config.toml
n_layer = 12
d_model = 256
n_experts = 48
experts_per_token = 2
d_expert = 112
d_shared_expert = 0
activation = "bilinear"
moe_layers = [0, 1, 2, 3, 4, 5, 6, 7, 8, 9, 10, 11]
router_score = "sigmoid"
normalize_top_k = true
routed_scale = 1.5
balance_loss = 0.000613
balance_bias = true
init_std_router = 0.00742
lr_router = 0.00074
n_head = 8
n_kv_head = 2
head_dim = 32
vocab_size = 21695
norm = "rmsnorm"
norm_place = "pre"
norm_eps = 1e-06
positions = "rope"
rope_base = 10000.0
rope_fraction = 1.0
qk_norm = false
attn_scale = 0.177
tie_embeddings = false
parallel_block = false
init = "normal"
init_std_qkv = 0.0307
init_std_o = 0.0307
init_std_up = 0.0307
init_std_down = 0.0
optimizer = "muon"
lr = 0.00653
lr_mult_o = 0.712
lr_mult_up = 1.09
beta1 = 0.95
lr_head = 0.00527
grad_clip = 1.0
warmup_steps = 200
schedule = "cos"
final_lr_fraction = 0.1
batch_tokens = [32768, 65536, 131072]
seq_len = 256
doc_mask = false
z_loss = 1e-05
train_tokens = 413700000
steps = 5654
dataset = "wikipedia_en"
Below are experts of layer 4 (counted from 0) of a mixture-of-experts language model. Rows are named router (the router's row for the expert), gate (a neuron's input weights, with its number), up (a neuron's input weights, with its number) and show model dimensions 0-255. Each number is 128 + 24 x the weight over its row's rms, rounded and kept within 0 to 255.
Before each expert's rows: "mostly gets" lists some tokens that are sent to it at least half of the time. This comes from a sample of Wikipedia text that the model never trained on.

# expert 37
mostly gets: "arl", "mathbf", " guard", " question", " trust", "cept"
router [ 98 104 133 193 113 117 121 110 129 140 105 173 148 153  70 129 119 134 134 138  90 108 149 145 113 144  88 138 143 173 105 121 102 152 132  79  77 144 140 116 124 155 165 145 125 133 104 134 152 148 146 106 101 126 114  76 122 106 169 149 148 101 122 121 165  82 129 157  89 132 123 187 158  92 140 115 160 115  83 151 175 161  73 157 137 104 112 152 113 123 107 130 117 169 120 102 138 151 106 145 152 154 117  93  93 101  97  88  97 123 116 138 121 123  98 158 132  88 126  99 143 106 149 102 107 155 142 126 118 177 112 127 151 111 111 136 117 144 111 117 129 121 168 115 170 118  56 112 148 173 162 117 137  76 138 146 123 101 112 121 106 182 127 152 150 105 126 122 181 165 151 123  82 127 129 128 123 120 127 128 140 127 156 138 135  82 131 148 131 131  73 101 123 135 122 109 123 107 118 120 123 123 127 112 140 143 101 167 109 139 103 127 165 131 141 122 146 133  95 114 108 160 113 117 131 130 117 132 107 137 104  90 129 112 122 164 153 122 107 147 119 158 133 118 109 128 103 121 122 105  82 106 118 135 138 114]
gate0 [108 105 133 123  90 138 172 139 155 143 147 164 147 158 149 145 121 154 143 122 110 110 128 134 124 134 113 128  93 136 108 111 156 171 139 125 156 112  91 107 115 135 119 143 126 103 126  92 119  78 132 141  88 120 123  78  88 102  90 126 149  87 144 122 139  70 155  79 121 117 140 172 117 126 123 167  57 123 158 121 128 115 136 113  82 127  93 164 152 146 102 159 149 139 157 134 149  84 111 121 154 121 140 158 119 164 154 150 121 111 154 118 156 131  98 120 135 147 116 119 103  90 144 171 102 135 149 159 131 116 137 101 140 150 119 116 103 133 136  67 159 157 120 163 119 129 109  67 125  93 160 142 101  99  68 129  95  96 133 116 135 146 100 122 106 156 127 108 124 132 121 117 136 163 127 164 169 144 186 119 132 141 114 168 150 138 146 101  99 119 104 116 128 125 144 141 145 154 126 131 135 125 149 141 136  98 101 141 173 105 141 126 130 104 118 114 149 156 132 104 140 169 163 146 125 120 112 145 134 125 119 152 125 134 123 159 152 129  97 136  84 109 173 111 134 172  95 113 151 103 123 109 120 109 136 196]
up0 [113 172 170 131 148 154 106 116 160 104 109 136 172 138 124 108 169 134 128 120 116 135 136 148 138 155 105 121 132 104 139 136 160 191 125 129 121 149 148 130 144 140 128 151 130 167 112 157 131 147 113 109 162  71 133 112  93  50  97 152 122  97 110 108 120  97  99  76  89 166 110 141  84 110 129 162 125 111 123 109 113 124  72 155 101 137 131 104 158 103  98 149 148 107 123 132 178  78 143 125 138 147 129 109 109 146 109 125 111 137  90  95 119 156 117 166 101 105 147 146  82 113 121 113  79 133 136 115 131 106 131 165 127 131 141 109 150 100 101 102 142 121 168 141 138 109 109 117 144 142 123 134 165 154 139 135 155  98  97 127 110 162  99 178 118 105  88 106 109 113  81  80 165 130 133 141 131  95 100 156 122 125 125 105 144 147 124 187 158 165  94 127 158 109 141 137 138  81 170 147 128 151  86 120 118 121 100 138 136 152 126 153 145 115 150 118 112 112 113 131 150 120 140 134 112 109 141 165 124 130 177 115 151  71 137 107 106 116 115 123 125  94 131 110 102 136 118 134 126 101 106 133 143 139 147 113]

# expert 12
mostly gets: " Mc", " Whit", " Lewis", " McG", "sch", " Cox"
router [107 144 146 118 122 162 144 103 104 104  66 141 121 152 127 112 109 132 166 140  85 121 117 140 155 115  89 111 155 177 115 110  98 166 108  82  58 125 140  90 119 137 137 109 121 142 126 158 135 143 162 110 123 111 104  94 144 129 146 161 177 106 116  92 169  99 146 143  81 112 119 125 168 140 156 114 145 111 103 123 169 175 113 112 130 123 119 147  89 140 128 122 115 131 152  89 111  75  87 135 119 163 109 104 106 135  98 127 130 139 152 163 130 137 116 135 135 108 150 113 162 104 145 153 105 137 125 111 108 135 116 146 173  95 115 127 119 111 135 108 168 109 152 161 137 124 128 114 143 123 157 121 151 118 116 126 125 117 151 113 153 166 103 145 151 155 144  95 193 135 187 127  95 100 161 140 142 101 149 114 170  83 151 122 149  98 142 137 128 128 108 128 143 107 106 121 131 154 124 127 153 135 107  90 121 101 136 122 100 102 143 154 130 116 141 141  93 151 140 129  98 179 140 134 146  74 121  96  88 114 143  90 134 123 110 141 103 101  90 131 115 148 124 136 111  99 118 101 134  97 113 126 120 180 185 117]
gate0 [122 113 132 137 125 143 139  97 150 156 125 157 102 155 112 162 133 100 137 128  98 184  75  86 190 124 123 116 140  82 118 134 103 142 117 131 166 112 130 145 121 115 145 121 106 145 157 119 148  93 120 131 179 128 136 139 120 143 138 166 132 105 130 122  83 115 102 110 108 163 117 116  78 137 157 140 187  99 134 147 135 113  95 150 144 155 108 146 139 158 141 124  86 119 186 122 140 140 152 136 103 174 101  85 186 118 101 145 160 141 128 150 138  97 130  83 109 126 149 147 125 171  78 142 165 127 162 124 123 141 139 111 187 126 137 118 155 116 116  87 138 145 104 132 128 131 162 103 128 123  98 145 167 103 121 163 121  99 109 170 134  87 133 122 114 143 134 132 153  94 160 120 145 116  86  95 138 110 148 118 152 161 163 139 134  96 110 105 126 147 175 154 126 152 115 137 104 137 135 144 154 130 108 143 165 137 127 174 154 106 121 172 149 104 105 100 127 138 124 180 146 109 121 124 122 126 173 117 145 152 102 113 124 117 134 104 106 118 104  83 112 102 159 136 140 149 170 151 132  83 127 136 126 117 138 135]
up0 [139 166 154 107 152 126 169 101 117  92 114 115 143 112 120 110 108  86 148 130 150 141 136 149  88 109 125  90 109 134 163 135 149 155 123  90 129 151 135 113 114 148 187 136 132 138 117 138 133 162 141 129 155 138 133 168 141 112 157 166 132 129 133 161 145 151 163 152 148 117 106 149 147 134 119 156 139 137 127 124 116 119 143 171 101 141 144 133 157 130  96  85 141 117  58 116 136 127 108 145 143 130  99 124 100 124 135  86 156  97 153  93  72 158  95 133 123 128 165 123 147  89 175 136 124 125 129 109 135 170 119 149 103 161 112 119  87 144  87 106 135  96 140 107 113  84 135 152 109 120  79 120 102 110  90  78 161 170 115 137 142 153 116 105 138 123 158 114 146 142  96 156 139 125 141 129 116  97 169 139 152  93 148 114 122 109 159 119 122  91 123 128 121 126 103 146  99 108 183 134  98 117 114 128 114 107 140 156 185 117 142 126 136 121 106 151 143  93 136 151 155 121  88 110 148 176 145  90 101 124 150 148 134 121 128 186  95 119 177 148 136 129 130 124 148 142 125  77 152 147  87 112 140 175 152 136]

# expert 7
mostly gets: " football", " basketball", " league", " baseball", " match", " scored"
router [116 126 139 145 137 169 116 117  75 102  94 118 126 135 133 145 131 153 189 154 124 100 132 128 122 120 115 111 153 166 132 114 128 122 143  89 118  93 146 109 153 146 130 119 103 136 133 135 155 150 166 126 109  83 144 107 137 147 154 148 154 124 129  94 166 105 181 182 107 130 103 146 127 147 143 107 135 102 127 127 146 165 122 163 141  78 152 150 116 138 128 101 103 166 168 149 140  98 118 182 108 142 100  95 138 135 103 110 164 119 127 171  67 113  94 149 130 147 127  79 123 137 141 105 119 126 152 114 117 163  92 142 137 120 124 138 131  97  96 130 142 108 149 146 149 160 125 117 120 158 149 114 110  98 161 154 124  95 152  80 146 156 143 120  99 108 161  95 165 171 151 148  85 136 158 131 120 143 140 140 125 100 160 117 137 102 131 165 132 153 118  99 131 150  93  99 139 140 107 129 159 123  86 110 144 135 137 101 144 101 134 172 126 125 116 131 131 138 167 107 120 140  92  91 116 106 104 134  95 108 124 136 155 109 102 146 101 154  84 130  66 136 136 132 144 117 106 141 108 103 148  87 148 165 195 110]
gate1 [113 120 143 137 185 115 114 139 125 125 157 126 122 132 120  97 146 154  78 134 127 135 154 115 121  96 129 133  97 116 162 126 167 115 136 139 123 165 141 136 126 128  99 155 144 119 130 166 121 124 119 102 120 129 161 146 116 119 128 113 131 110 143 169 125 131 125 118 139 111 162  95 144 129 152 106 101 177  87 101 139 113 132 108 117 115 109  87 103 115 128 171 134 137 108  93 121  97 163 138 115 141 134 102 137 145 125 165  82 177 148 151 137 130 160 108 105 131  99 123 210  78 163 185  95 104 125 148 110 112 182 165 111 150 106 136 148  84 104 122 158 125 135 129 167 117 137 140 159 122 125 101 115 115 149 134 134 140  87 128 121 117 101 164 175 144  79 151 141 156 122 164 126  99  82 123 134 119 100 131  89 105 111 141 101 123 173 103 108 150 149 122 109 148 118 176 113 128  95  94  93 158 136 108 139 118 121 102 102 197 133 147 164 127  77 125 131 113 134 148 121 107 138 110 179 113 144 138 138 143 116 154 145 170 115 116 108 133 172 134 141  98 148 125  94 143 118 125 117 172 115 141  93 107  94 120]
up1 [156 137 103 124 110 159 148 119 175 120  96  78 169  88 138 184 145 101 167 128 158  98 133 108 159 105 140 132 115 142 146 143 138 140 134  57 125 139 136 114 138 137 105 103 129 149 116 114 137 130 102 110 132 129  93 181 131 103 129 152 123 105 178 120  87 139 141 128 127 147 126 169 132 160 104 140 111  98 110  79 103 121 126 130 124 144 124 146 136 124  77 144 159 156  56 109 139 118 130 115 143 141 142 132 118 116 124 139 103 130 139  69 149 147 118 106 146 185 106 126 106 168 100  97 147 128 132  74 131 130 116 101 137 110 120 116  86 155 139 164 125 101 140 138  94 152  98  92 108 139 144 138 123 159 163 102 149 160 145 110 134 142 159 115 120 129 165 122 163 147 162 130 139 141 143 164 135 124 140 122 156 153 126  77 152 132 132 158 153  97 117 112  84 122 110 125 119 104 127 191 111 127 115 150 133 137 153 157 123 142 145 121 111 109  87 102 164 159 171 103 117 131 119  85 116 170 110 133 116 122 102 109 128  97 126 118 127 138 106 124 107 115 142 130  98 103 176 135  91 127 143 144 187 136  93 143]

# expert 44
mostly gets: "==", "\n", " |\n", "===", ")\n", ".\n"
router [120  89 123 136 103 141 143 135  62 100 109 171 123 145 146 137 114 115 145 118 125 125 136 151 131 131 109 137 104 165  74 114  87 140  84 105 112 128 140  93 125 125 115 100 134 101 120 122 118 167 151 134  89 112 140 103 101 120 123 153 135 123 105 139 144 115 174 142  97  97 159 111 165 156 171 112 112 131 122 126 158 162 102 148 116  99 121 136 103 146 145  61 143 131 179 105 136 116 121 145 123 169 103 115 106  99 117 101 139 133 112 152 119 112 129 111  89 104 122 119 164  97 154 144 116 143  88 129 103 179 143 168 159 124 127 130  94  86 116 103 138 106 137 168 128 138 104 115 112 148 130 106 127 116 148 131  99 152  90  81 116 141 131 180 125 113 122 104 164 138 140  91  97 121 164 144 148 135 125 122 126 101 138 152 129  79 143 149 145 128 112 122 124 175  93  85  97 147 143 156 136 130  91 105 130 137 103 131  92 100  91 173 117 123  97 124 106 131 166 138 125 194 131 124 161 122 105 128  41 121 119 129 139 130 137 133 145 137  92 153 106 121 138 173 136 103 121 140 110 110  80 120 133 136 138 148]
gate0 [128 160 119 152  66 113 141 168  73 139 106 175 124 144 139 146 145 168 129 103 122 143 146 135 143 133 136 125 149 169 141 129 147 152  87 121 111  90 110 127 123  98  89  83 111 154 135  73 155 105 143 138 146 148  92 156 134 127 119  86  98 133 139 125 152 159 103 132 106 109 162 113 154 113  81  83 124 130 131 118  97 117 171 145 109 119 160 101 104 163 121  98 175 147 119 103 133  92 129 128 144 145 116 109  79 140 135 136 131 172 113 151 134 156 108 111 125 104  87 164 137 113 149 127 142 161 121 110 101  89 138 118 141 136 128 118 131 121 126 148 127 137 120 143 162 117 108  98  72 124 107 200 147 108 114 125 116 120 110 152 133 164 145 120 145 141  87 136  68  87 125 135 116 186 177 123  99  90 140 149 102 105 144 106 121  97 136 130 109 123 155  99 139 128 143 140 122 136 115 119 144 121  80 132  76  95 197 108 150 168 146  95 140 136 114  87 142 154 120 127 151 119 161 114 123 144 158 141 137 130 110 143 109 109 144 163 130 128 103 119 107 108 149 134 141 139 110 110 144 150 116 109 121 106 145 109]
up0 [155 111 115 138  97 148 161 145  81 133  97 139 108 193 119 138  98  96 124 137 107 135  83 154 142 154 136 138 111 122 141 145 117 133  90 105 157 128 118 154 141  89  90 118 112 143 123 145  96 114 116 144 105 116 111 128 161 137 112 163 141  59 114  86  96 148  83 100 132 150 129 147 176 136 107 143 134 109 117  91 107 121 131 143 152 134 137 133 104 118 139 121 126 119 131 129 129  94 124  80 142 116 110 155 151 144 125  93 126  93 185 174 117 101 149 156 167 128  95 127 132 116 113 110 106 129 139 114 125 153 124 116 157 120 101 149 106  86  98 124 130 124 163 128 132 124 139 163 100 101 123 144 142 151 117 130 108 135  85 123 116 176 112 174 107 105 123  92 112 181 121 105 139 116 131 151 150 101  74 146 117 133 124 121 108 147 112 138 119 122 117 130 126 122 179  88 112 123 131 168  51 139 125 128 119 115 157 146  87 174 126 102 130 167 173 142 115 130 136 133 138 105 125 140 142 160 158 112  90 144  91 179  99 102 155 115 104 124 118 137 113 132 132 145 124 155 170  85 141 172 129 140 174 153 107 104]

# expert 15
mostly gets: "idae", " deep", " tree", " mm", "aceae", " blood"
router [ 88 127 149 133 104 131 109 112 125 123  95 158 161 158 110 180 141 136 174 135 144 126 161 140 155 123  82 121 145 144 132 119 103 144  87 116 110 117 139 121 132 128 139  81 106 113 144 137 102 125 168 141 133 134 113  68 173 133 118 143 122  99 133  94 137  82 124 168  99 109  94 163 144 106 155 120 144 138 110 142 146 162 130 133  78  91 129 117  80 108 147 102 101 179 156  86 152 121  92 132 134 142  56 100 121 133 130 131 125 117 102 175  91 126 133 157  93 127 116 113 163 103 162 131 111 159 158  97 126 165 133 141 122 106 138 158 117 113 134 104 145 127 129 181 134 117 115 134 143 153 170 133 137 108 158 131 114  88  86 120 168 134 129 160 137 143 158 132 158 135 160  94 112 146 134 129 186 103 159  95 116  90  88 154 144  97 153 152 123 156  90  89 121 153 134 109 114 129 128 139 143 158  81 110 123 129 113 135 102 123 104 127 142 129 111 116 121 122 142 126 155 134 105 134 165 115 106 121  96 141 139 129 112  91  93 136 129 133 108 138  97 164  96 158 135 110  82 105 133  93 123 111 136 155 151  89]
gate0 [130 145 147 150 157 100 101 131 160 126  91 135 146  95  94 128 100 106 115 125 140 123 109 108  78 114 127 118 126 129 153  89 139 133 167 128 119 110 131 105  94 129 158 116 140 170 120 128 134  97  95 106 156  99 125 118 104 108 113 114  92 143 108 143 128 147 122 161 139  98 136 118 137  78 122 128  86  74 108 127 140 122 137 105 124  86 154 139 114 148 149 129  91 112 130 108 125 136 134 125 117 140 107 129 159 156 135 104 128 143  96 164  92 134 174 113 150  92 145 103  81 127 100 163  88 100 133 129  87 124 112  74 175 171 138 154  72 113 152 160  84 137 109 144 115 115 115 176 108 144 155 173  97 154 176 121  91 120 136 140 130 147 148 141 138 128 111 133  99 124 113 146 120  89 103 101  94  96 114 161 117 128 138 134 147 113 147 127 140 124 142 124 107 133 127 134 146 126 177 107  89 120 103  95 136 129 104  90 129 161 168 116 138 140  99 131 167 155 131 148 129 129  89 134 127 141 117 193 117 109 121 150 100 148 119  84 189 119 153 130  89 117 139 105 139 150 104 149 162 115 127 118 170 112  65 130]
up0 [117 134 113 137 116 136 122  89 118 129 125 154 121 118  97  84 148 127 142 102 108 108 137 105 153 106  96 113 154  89  56 135 117 188  93 133  98 144 151 104 128 150 128  80 183 137 138 134 147 101 115 117 153 113 103 112 121 121 125  93 107 106 141 147 152 154 151 105 116 131 140 115 149 134 166 123 129  82 159 130 124 158 147 136 107 132 200 167  97 114 137  96  98 111 111 128 131 140 123 125 179 112 165 124  86 111 150 143 128 158 143 123 115 154 156 112 153 123 137 120 115 131 156 145  89 153 113 123 117 135 103 116 186 133 124 104 142 114 150 107 130 116 139 103  98 160  93 114 148 147 104 151 123 134 140 168 150 129 115 155 112 140 138 151 116 140 117 101 148 110 158 149 106 173 121 128  97 101 132 161 112 127 155 124 140  97 171 109  90  73 116  84 139 117 123 120 148 106 140 165 107 128 153 184 101 143 100 143 155 123 105 128 153 116 145 146 125 113 200 158 165 102  89 168 103 121 120 151 147 124 112 133 151 125 116 136 157 147 164 112 154 135  91 155  82 133 151 104 167 127 145 123 171 138 133  95]

# expert 10
mostly gets: "th", " Ky", "nd", " Apr", " Feb", " Ak"
router [104 101 183 139  91 202 101 125 113  86  87 162 140 143 119 108 152 161 161 127  96 147 132 140 141 123 103 130 158 143 116 133 106 165 136 115 129  87 148 134 163 172 139 111  91  93 129 158 140 148 132 135 110 118 141 122 136 137 142 108 162  98 102 125 177 102 139 156  92 129 141 153 137 120 149  78 149 110 111 103 178 141 119 161  78 101 114 120 111 151 113 116 126 144 115 111 139 105 110 148 144 162 118  97 108 130 114 129 107 130 132 181  91 102  84 139 122 123 134 110 124 156 154 111 121 173 126 130  93 146 124 118 185 118 123 168 101 107 106 100  98 102 170 149 125 143  92  77 133 128 161 154 131 118 127 182 124 137 112 124 143 133 138 143 105 115 105 116 181 152 142 105  97 150 142 149 139  90 164  93 138  96 137 141 138 100 115 147 134 143 114 131 116 147 119  98 121 135 120 118 135 130 113 131 126 145 113 121 126 135  93 174 122 135 132 108  84 102 156 104 140 176 100 117 154 155  94 146 112 107 125 124 130 110 154 162 165 142  66 120 131 163 130 106 113  93 137 127 123  79 111  89 142 161 129 119]
gate0 [103 152 116 151 164 157 101 109 139  69  97 146 138 136 154 105  95 116 127 131  96 114 145 108 136 111 151 161 110 131 133 138 121 161 165 107 125 130 182  90 114 166 135 110 127 141  96  89 134 111 178 146 143 165 144 174  94 141 125 126 110 160 121 133 125 136 116 146 115 131 111 156  93 144 104 102 106 111 139 139 156 144  96  89 123  99 109 118 102 100 158 147 116 135 106  93 132  97 136 183 146 141 131  87 145  78 144 125 152  89 144  72 145 149 100  77 128 105 115 101 117 112 133 138 125 127 123 142  95 160 101 113 174 145 108 129 135 152 149 134  99 108  97 142 101 140 142 120 162 107 162 210 122 175 110 100 158 124 146 150 107 103 129 174 101 157 143 118 105 134 101 137  98 151  99 113 105 121 119 129 114 159 108 133 128 147 127 118 145 131 125  99 128 113 154 113  96 128 119 136 108 204 158  92 136 166 142 145 125 120  84 128  95 137 163 141  96 137 160 143 110 122 120 111 134 116  84  94 140 129 124 134 135 101  82  97 127 160 130 122 123  98 146 130 125 134 112 101  92  94 148 114 123 118 106 135]
up0 [134 129 130 115 139 122 112 132 169 100 126 126  98 155 116 105 142 161 138 161 119 125 146 155 103 110 126  83 107 117 159 133 103 150 133 113  72 132 130 151 164 120  96 115 126 164 109 140  96 132 124 113  86 135 143  99 154 146 154 210 146 118 107  89 122 147 123 110 132 134 133 170 159 137 165  96 117 133 161 111 137 105 127  96 114 141 175 135 173 128 155  82 176 112 116 128 133 109 107 103 115 102 141 132 151 154 121 115 114 172 148 167  89 119 154 136 124 128 150 154 100 155 175 132 118 106 113 136 179  88 127 109 117 147 110 125 137  89 111 138 148 139 107 134 171  97  83 146 174  76 145 102 146 137 143 141 108 168 120 128 119 143 131 142 106  99 135 106  93 106 140 147 109  55  88 103 113 116 163 133 144 160 135 102 108 130 106 137  88 175 143 154 102 144  98 145 111 110 128 138 119 105 115 150 170 121 133  88 101  96 130 150 155  88 175 101 115 154 156  93 154 126 128 157  98 131 131 124 118 138  93 102 142 130 123 112 103 127 124 128 145 124 115 115 109 153 138 144 148 111 137 159 174 108 119 137]

# expert 11
mostly gets: " members", " children", "ations", " works", " Championships", "ions"
router [ 92 123 160 144 137 141 130 153 121 135 102 154 113 165 101 122 101 163 136 150 127 135 102 129 131 122 122  90 139 143  79  87 128 130 100  82  81 138 120  99 120 164 138 101 104 122 120 149 150 156 149 132 122 103 153 112 132 121 177 144 129 135 134 149 117 111 162 143 141 122 125 134 166 110 182  82 181  87 129 133 159 155 100 146 150 140 106 122 117 148 138 117 141 139 158 129 157 120  89 148 121 195  69 127 140  86  87  98 130 122 105 142  62 102 107 146 136 145 108 102 144 155 133 143  87 117 123 106 109 145 150 149 124 136 160 145  73 143 108 119 130 127 150 155 118 112  95 100 148 145 169 139 162  85 181 121 121 117 105  91 137 149 141 200 149 131 109 120 160 136 133 116  95 112 125 128 155 110 122  99 119  65 136 132 115 126 105 143 139 131 131 129 121 175 102 100 126 135 112 127 148 135 108 118 129 127 143 111 101 106 119 119 166 155  98 114 143  88 119 119 107 135 136  91 150 118  86  86  79 125 109 143 121 125  92 146 106 150 150 127 138 132 121 150 117  94 113 124  98 125 117  80 168 114 121 142]
gate1 [138 114 114 128 155 131  89 117 126 106 112 122  78 102 105 103 118  94 116  80 125 178 139 117 141 154 114 107 128  83 105 137 143 138  99 153 129 136 112 109 154  95 188 151 130 123  88 145 157 140  75 138 116 124 148 130 154 144 126 139  85  77 102 114 153  98 117 111 153 101 141  88 113 111 175 178 158  92 137 151 159 134 121 134 174 129 127 142 145 111 139 153 108 124 142 145 105 141 127 151 147 158 114  66 121 155 119 166 136  92  98 140 140 165 122 189 133 152 141  98 141 117 152 118 131 116 136 107 121 115 132 165 127 145 157 129 134 153  84  89 146 142  88 132 124 153 156 168 124 183 131 118 111 103  98  95 124 107 159 100 129 135  97 141 150 124 106 197 131 118 128 143 152 169 147 143 141 160 128 120 121 121 128 111 106 100 141 105 161 131  91 126 123 146 164 164 138 128 134 170 148 126 167 104 112 131 143 115 156 144  96  98 141 148 105 151 165  92 133 117 117 172 135 107 139 115 157 102 110 183 151 131 102 128 129 127 132 119 155 146 160 170 109 150 124 118 113 111 109 112 131 115 139 168 132 143]
up1 [127 140 120 131 162 145 155  55 146  92 167 120 143 102 128 127 174 122 132 121 126 109 161 100 158  75 166 129 148 139 106 105 140 112  97 115 160 144  92 136 147 105 151 110 139 111 103 126 137 164 162 122  86 101 133 150 149 122 114 152 111  99 156  99 115 127  96 144 141 124  95 123 132 102  92 115 140 119 129 147 175 157 109 142 177 115 146 142 114  93 145 124 134 120 107 125 144 136 117  93 137 105 107 145 135 134 179 150 119 110 122 148 143 145 126 129 112 110 119 157 148  78 137 106 154 123 139 124 148 130 100 197 124 130 113 108 116 131 141 164 126 115 149 155 123 118 169 137 173 193 100 119 107 119 119 102 111 152 139 110  94 155 109 145 138 117 137 152 115 169 146  98 147 150 111 103  88 131 152 135 158  96 113 138 123  45 115 126  89 155 112 124 169 176 113 122 123 127 150 110 125 113 153  99  84  96 110 141 149 133 143 116 142 148 118 112 169 160 124 147 140 127 118 162 132 169 110 118  92 187 120  93 147 118  97 123 111 192 158 137 114 156 147 126 130 129 127 164 122 150 123  95 139 146 136 108]

# expert 34
mostly gets: "es", "les", " do", " areas", "ons", " does"
router [ 94 112 160 134  74 149 133 132 109 123  99 160 131 189 128 130 105 174 147 136 127 118 136 127 130 125 142 116 124 158  73  87 118 139  98  79  81 130  96 112 135 171 132 118 123 123 136 142 139 170 136 124 102 119 141 133 148 133 147 162 144  91 102 124 150 118 156 154 108 138 122 164 164 108 147 115 146  84 119 111 146 149  95 129 116 141 125 109 105 170 170 125 123 120 140 132 132  92  85 155 133 162  92 119 105  88 141  82 124 102 114 186 112  85  88 145 117 117 168 118 181 125 133 134 105 176 119 131  96 163 152 120 125 116 131 142 115 118 112 115 144 110 165 177 111 135 104 104 128 104 173 148 169 130 146 140 148 100 124 108 115 144 137 146 128 127 127 112 187 127 167 135  74 111 139 155 163 118  96 116 123  68 123 130 122 104 148 130 135  99 121 120 158 149 117 119 141 136 121 128 124 116  96 119 106 133 132 126 101 116 102 130 148 165 106 138 108  73 143  98 135 184 138  89 162 107 117 137  93 134 125 117 124 142 102 164 129 138 114 154 112 167 142 147 105 101  89 138 104 118 124 105 143 159 171 142]
gate0 [ 89 128 183 102 142 146 151 107 144  89  85 120 116 117 121 147 161 149 134 150 111 188  82 127 167 125 130 156 115 134 107 146 114 108 126 153 124  98 143 151 117 120 101 105 129 126 134 100 113 141 133 140 143 141 123 156  67 116 122  88 164 117 141 146 118 115  93 117  98 133 113 117 158  99 136  95 139 131 153 144 134 138 146 109 113 115 122 159 124 125  91 122 156 144 118 142 137 173 129 118 163  98 120 132 142 147 133 108 151  84 185  92 138 136 129 152 138 120 121 140 142 130  74 181 110  91 139 125 128 171  92 103 110 123 150 124 117 140  81  88  89 108 123 149 161 142 173 109 137 121 128 159 146 110 116 144 130 171 122 129 108  91  88 140  88 147 113  94 105 139 108 119 155 112 141 118 141 156 157 148 154 152  62 100 113 122 120 143 110  95 114 132 109 109 116 100 145 107 113 129 101 129 180 161 144 132 168 101  89 169 160 138 157  87 184 103 126 116 126 118 115  92 104 136 106 176 103 105 141 124 138 183 143 132 149 134 126 114 100  78 159 121 124 120 124 134 113 140 157 102 116 126 125 112  94 141]
up0 [168 127  95 153 179 148 127 125 166 151 142 120 110 131 170 164 129 119 141 131 165 119 148 130 154 124 117 106 148  88 139 141  76 138 130 140 148 140 108 117 100 126 127 142 140 128 111 107 132 132 109 163 167  97 134  79 131 147 142 152 139  91 175 105 120 157 139 131  92  83 113  83 108 100 103 129  86 121 131 129 121 155  84 151 140 137 114 139 143 127 133  83 143 156 117 166 123 136 143 112 133 123 126 161 145  80 133 102 131 122 139 115 102  93 117 140 146 146 128 126 119 109 125 141 153 104 115 138 104  95 122 155 156 122 129 109 162 161 148 113 171 136 126 118  84 125  97 159 157 197 131 183  99  88  89 163 102 102 138 100 144 125 117 114 132  92 118 164 129 121 151  96 130 140 130 134 115 133 113 142 127  78  93 169 161  92 118 139  98 113 156 118  82 130 111 110 120 104 117 122 105 104 127 109 159 117 178 136 137 164 130 138  84 118 174 105 133 158 111 142 140 137 124 142 107  96 115 101 137 122  88 136 128 117 153 133 129  88 112 151 126 129 156 156 138 190 171  77 120 118  91 154  86 127 155 157]

# expert 16
mostly gets: "ić", "š", "č", " Kitt", "ț", "abad"
router [106 138 159 132 131 166 113 133  99 112  91 138 139 146 106 127 118 121 192 158 162 132 159  94 162 125  90  91 136 128 145 102 119 151 100 119  95 118 171  96  95 160 147  82  94 121 146 132 138 184 135 122 143 136 139 102 146 157 130 142 145 103 137  89 128  96 157 144 107 105  95 148 121 156 147 109 132 136 127 165 154 151 109 165 112 138  87 123 119 155 139  61  85 157 132 104 142 112  86 146 122 131  97  76 144 138  75 126 143 114 110 144  95  93  82 121  92 130 116 130  98 119 157 142 110 174 155 137 124 167 115 126 162 115 126 143 131 107 102 114 128 127 121 139 143 135  95 100  98 144 152 117 153 122 149 100 115 117  66 138 175 177 115 160 125 139 138 125 179 156 177  89 108 144 126 167 144 102 164 131 137  80 119 107 156  83 139 138 141 135 139 152 122 149 134 123 144 113 125 120 158 143  97 110 144 142 151 104 127 124 104 137 125 113 137 148 119 110 150 122 121 145 110 153 154  87  91 124  74  94 119 123 137 104 138 158 115 160 100  99 124 135 133 142 119 131 139  96 134 130 124 121 136 159 145  99]
gate0 [138 171 171 146 141 110 141 122 153 174 128 169 120  77 103 151  97 130 137 152  99 121  84  91 152 157 138 140 112 119 127 106 131 120 134 134 133 112 104 125 124 140 147  87 111 152  94 137 176 159  98 158 133  95 133 139 108  87 133 128 123 124 114  82 119 134 155 134 154 163 138 126 131 110 150 167 122 102 123 123 148 165 104 113 125 127 106 149 182 143 132 154 128 130 110 122 114 106  73 123 100 138 144 122 131 111 152 116 148 132 146 118 119 132 157 164 109 116 145 160 138 118 132 118 162 118 116 180 111 131 118 121 121 118 109 120 139 203  99 141 136 149  97 156 111 109  88 152 160 166 100 118 150 110 107 118 141  99 126 114 120 140 160 150 116 112 154 134 125 111 130 167 154 158 142 109  87 122 121 155 138 140 152  92 130 125 132 120  62 107  96 136  94 147 129 127 148  99 120 141 137 143 127 118 143  90 116 154 142 105 119 176 121 176  94 134 120 159  56 142 125 151 128  84 110 118 150 108 169 145 141 109 131 123 108 101  97 193 189 145  85 124 163 122 126 166  93 133 142  93 104 105 132 125 149 152]
up0 [145 156 167  94 125  93 152 115 166 133 134 140  75 143 139 142 154 132 120 118 117 172 149 127 138 134 106 136 105  93 135 119 128 126 127 114 143 129 129 120 135  97 169 174 147 158 129 117 113 123 123 165 148 121 111 155 112 158 143 103 106 111 143 110 150 126 120 118 156 133 127 149 158  73 153 134  69 131 119 121 141 189 119  75 108 138 161 114  87 163 131 141 112 138  94  60 141 102 144 132 146  92 110 152 133 121 181 109  75 134 178 145 173 135 129 103 111 120 125 173 157 123 156  97 110 138 145 163 116 136 145 159 132 143 120 122 141 149 171 141 147 105 156 118 137 108 117 134 117 136 140 146 124 106 153 149 157 126 121 132 170 121  85 102 116 120 166 149 130 141 116 146 107 152 126 152 171  98  59  93 142 149 124 107 152 107 106 125 115 111 100 146 116 128 145 131 150 115 105 166 140 163 116 119 142 100 124 162 154 140 151 123 132 126 139 176 109 155  97  94  89 103  95  90 134 185 117 167 145 162 159 146 140 154 111 140  79 114 149 117 120 140 139 134 134 116 157 169 139 154 133 128 131 151 157 132]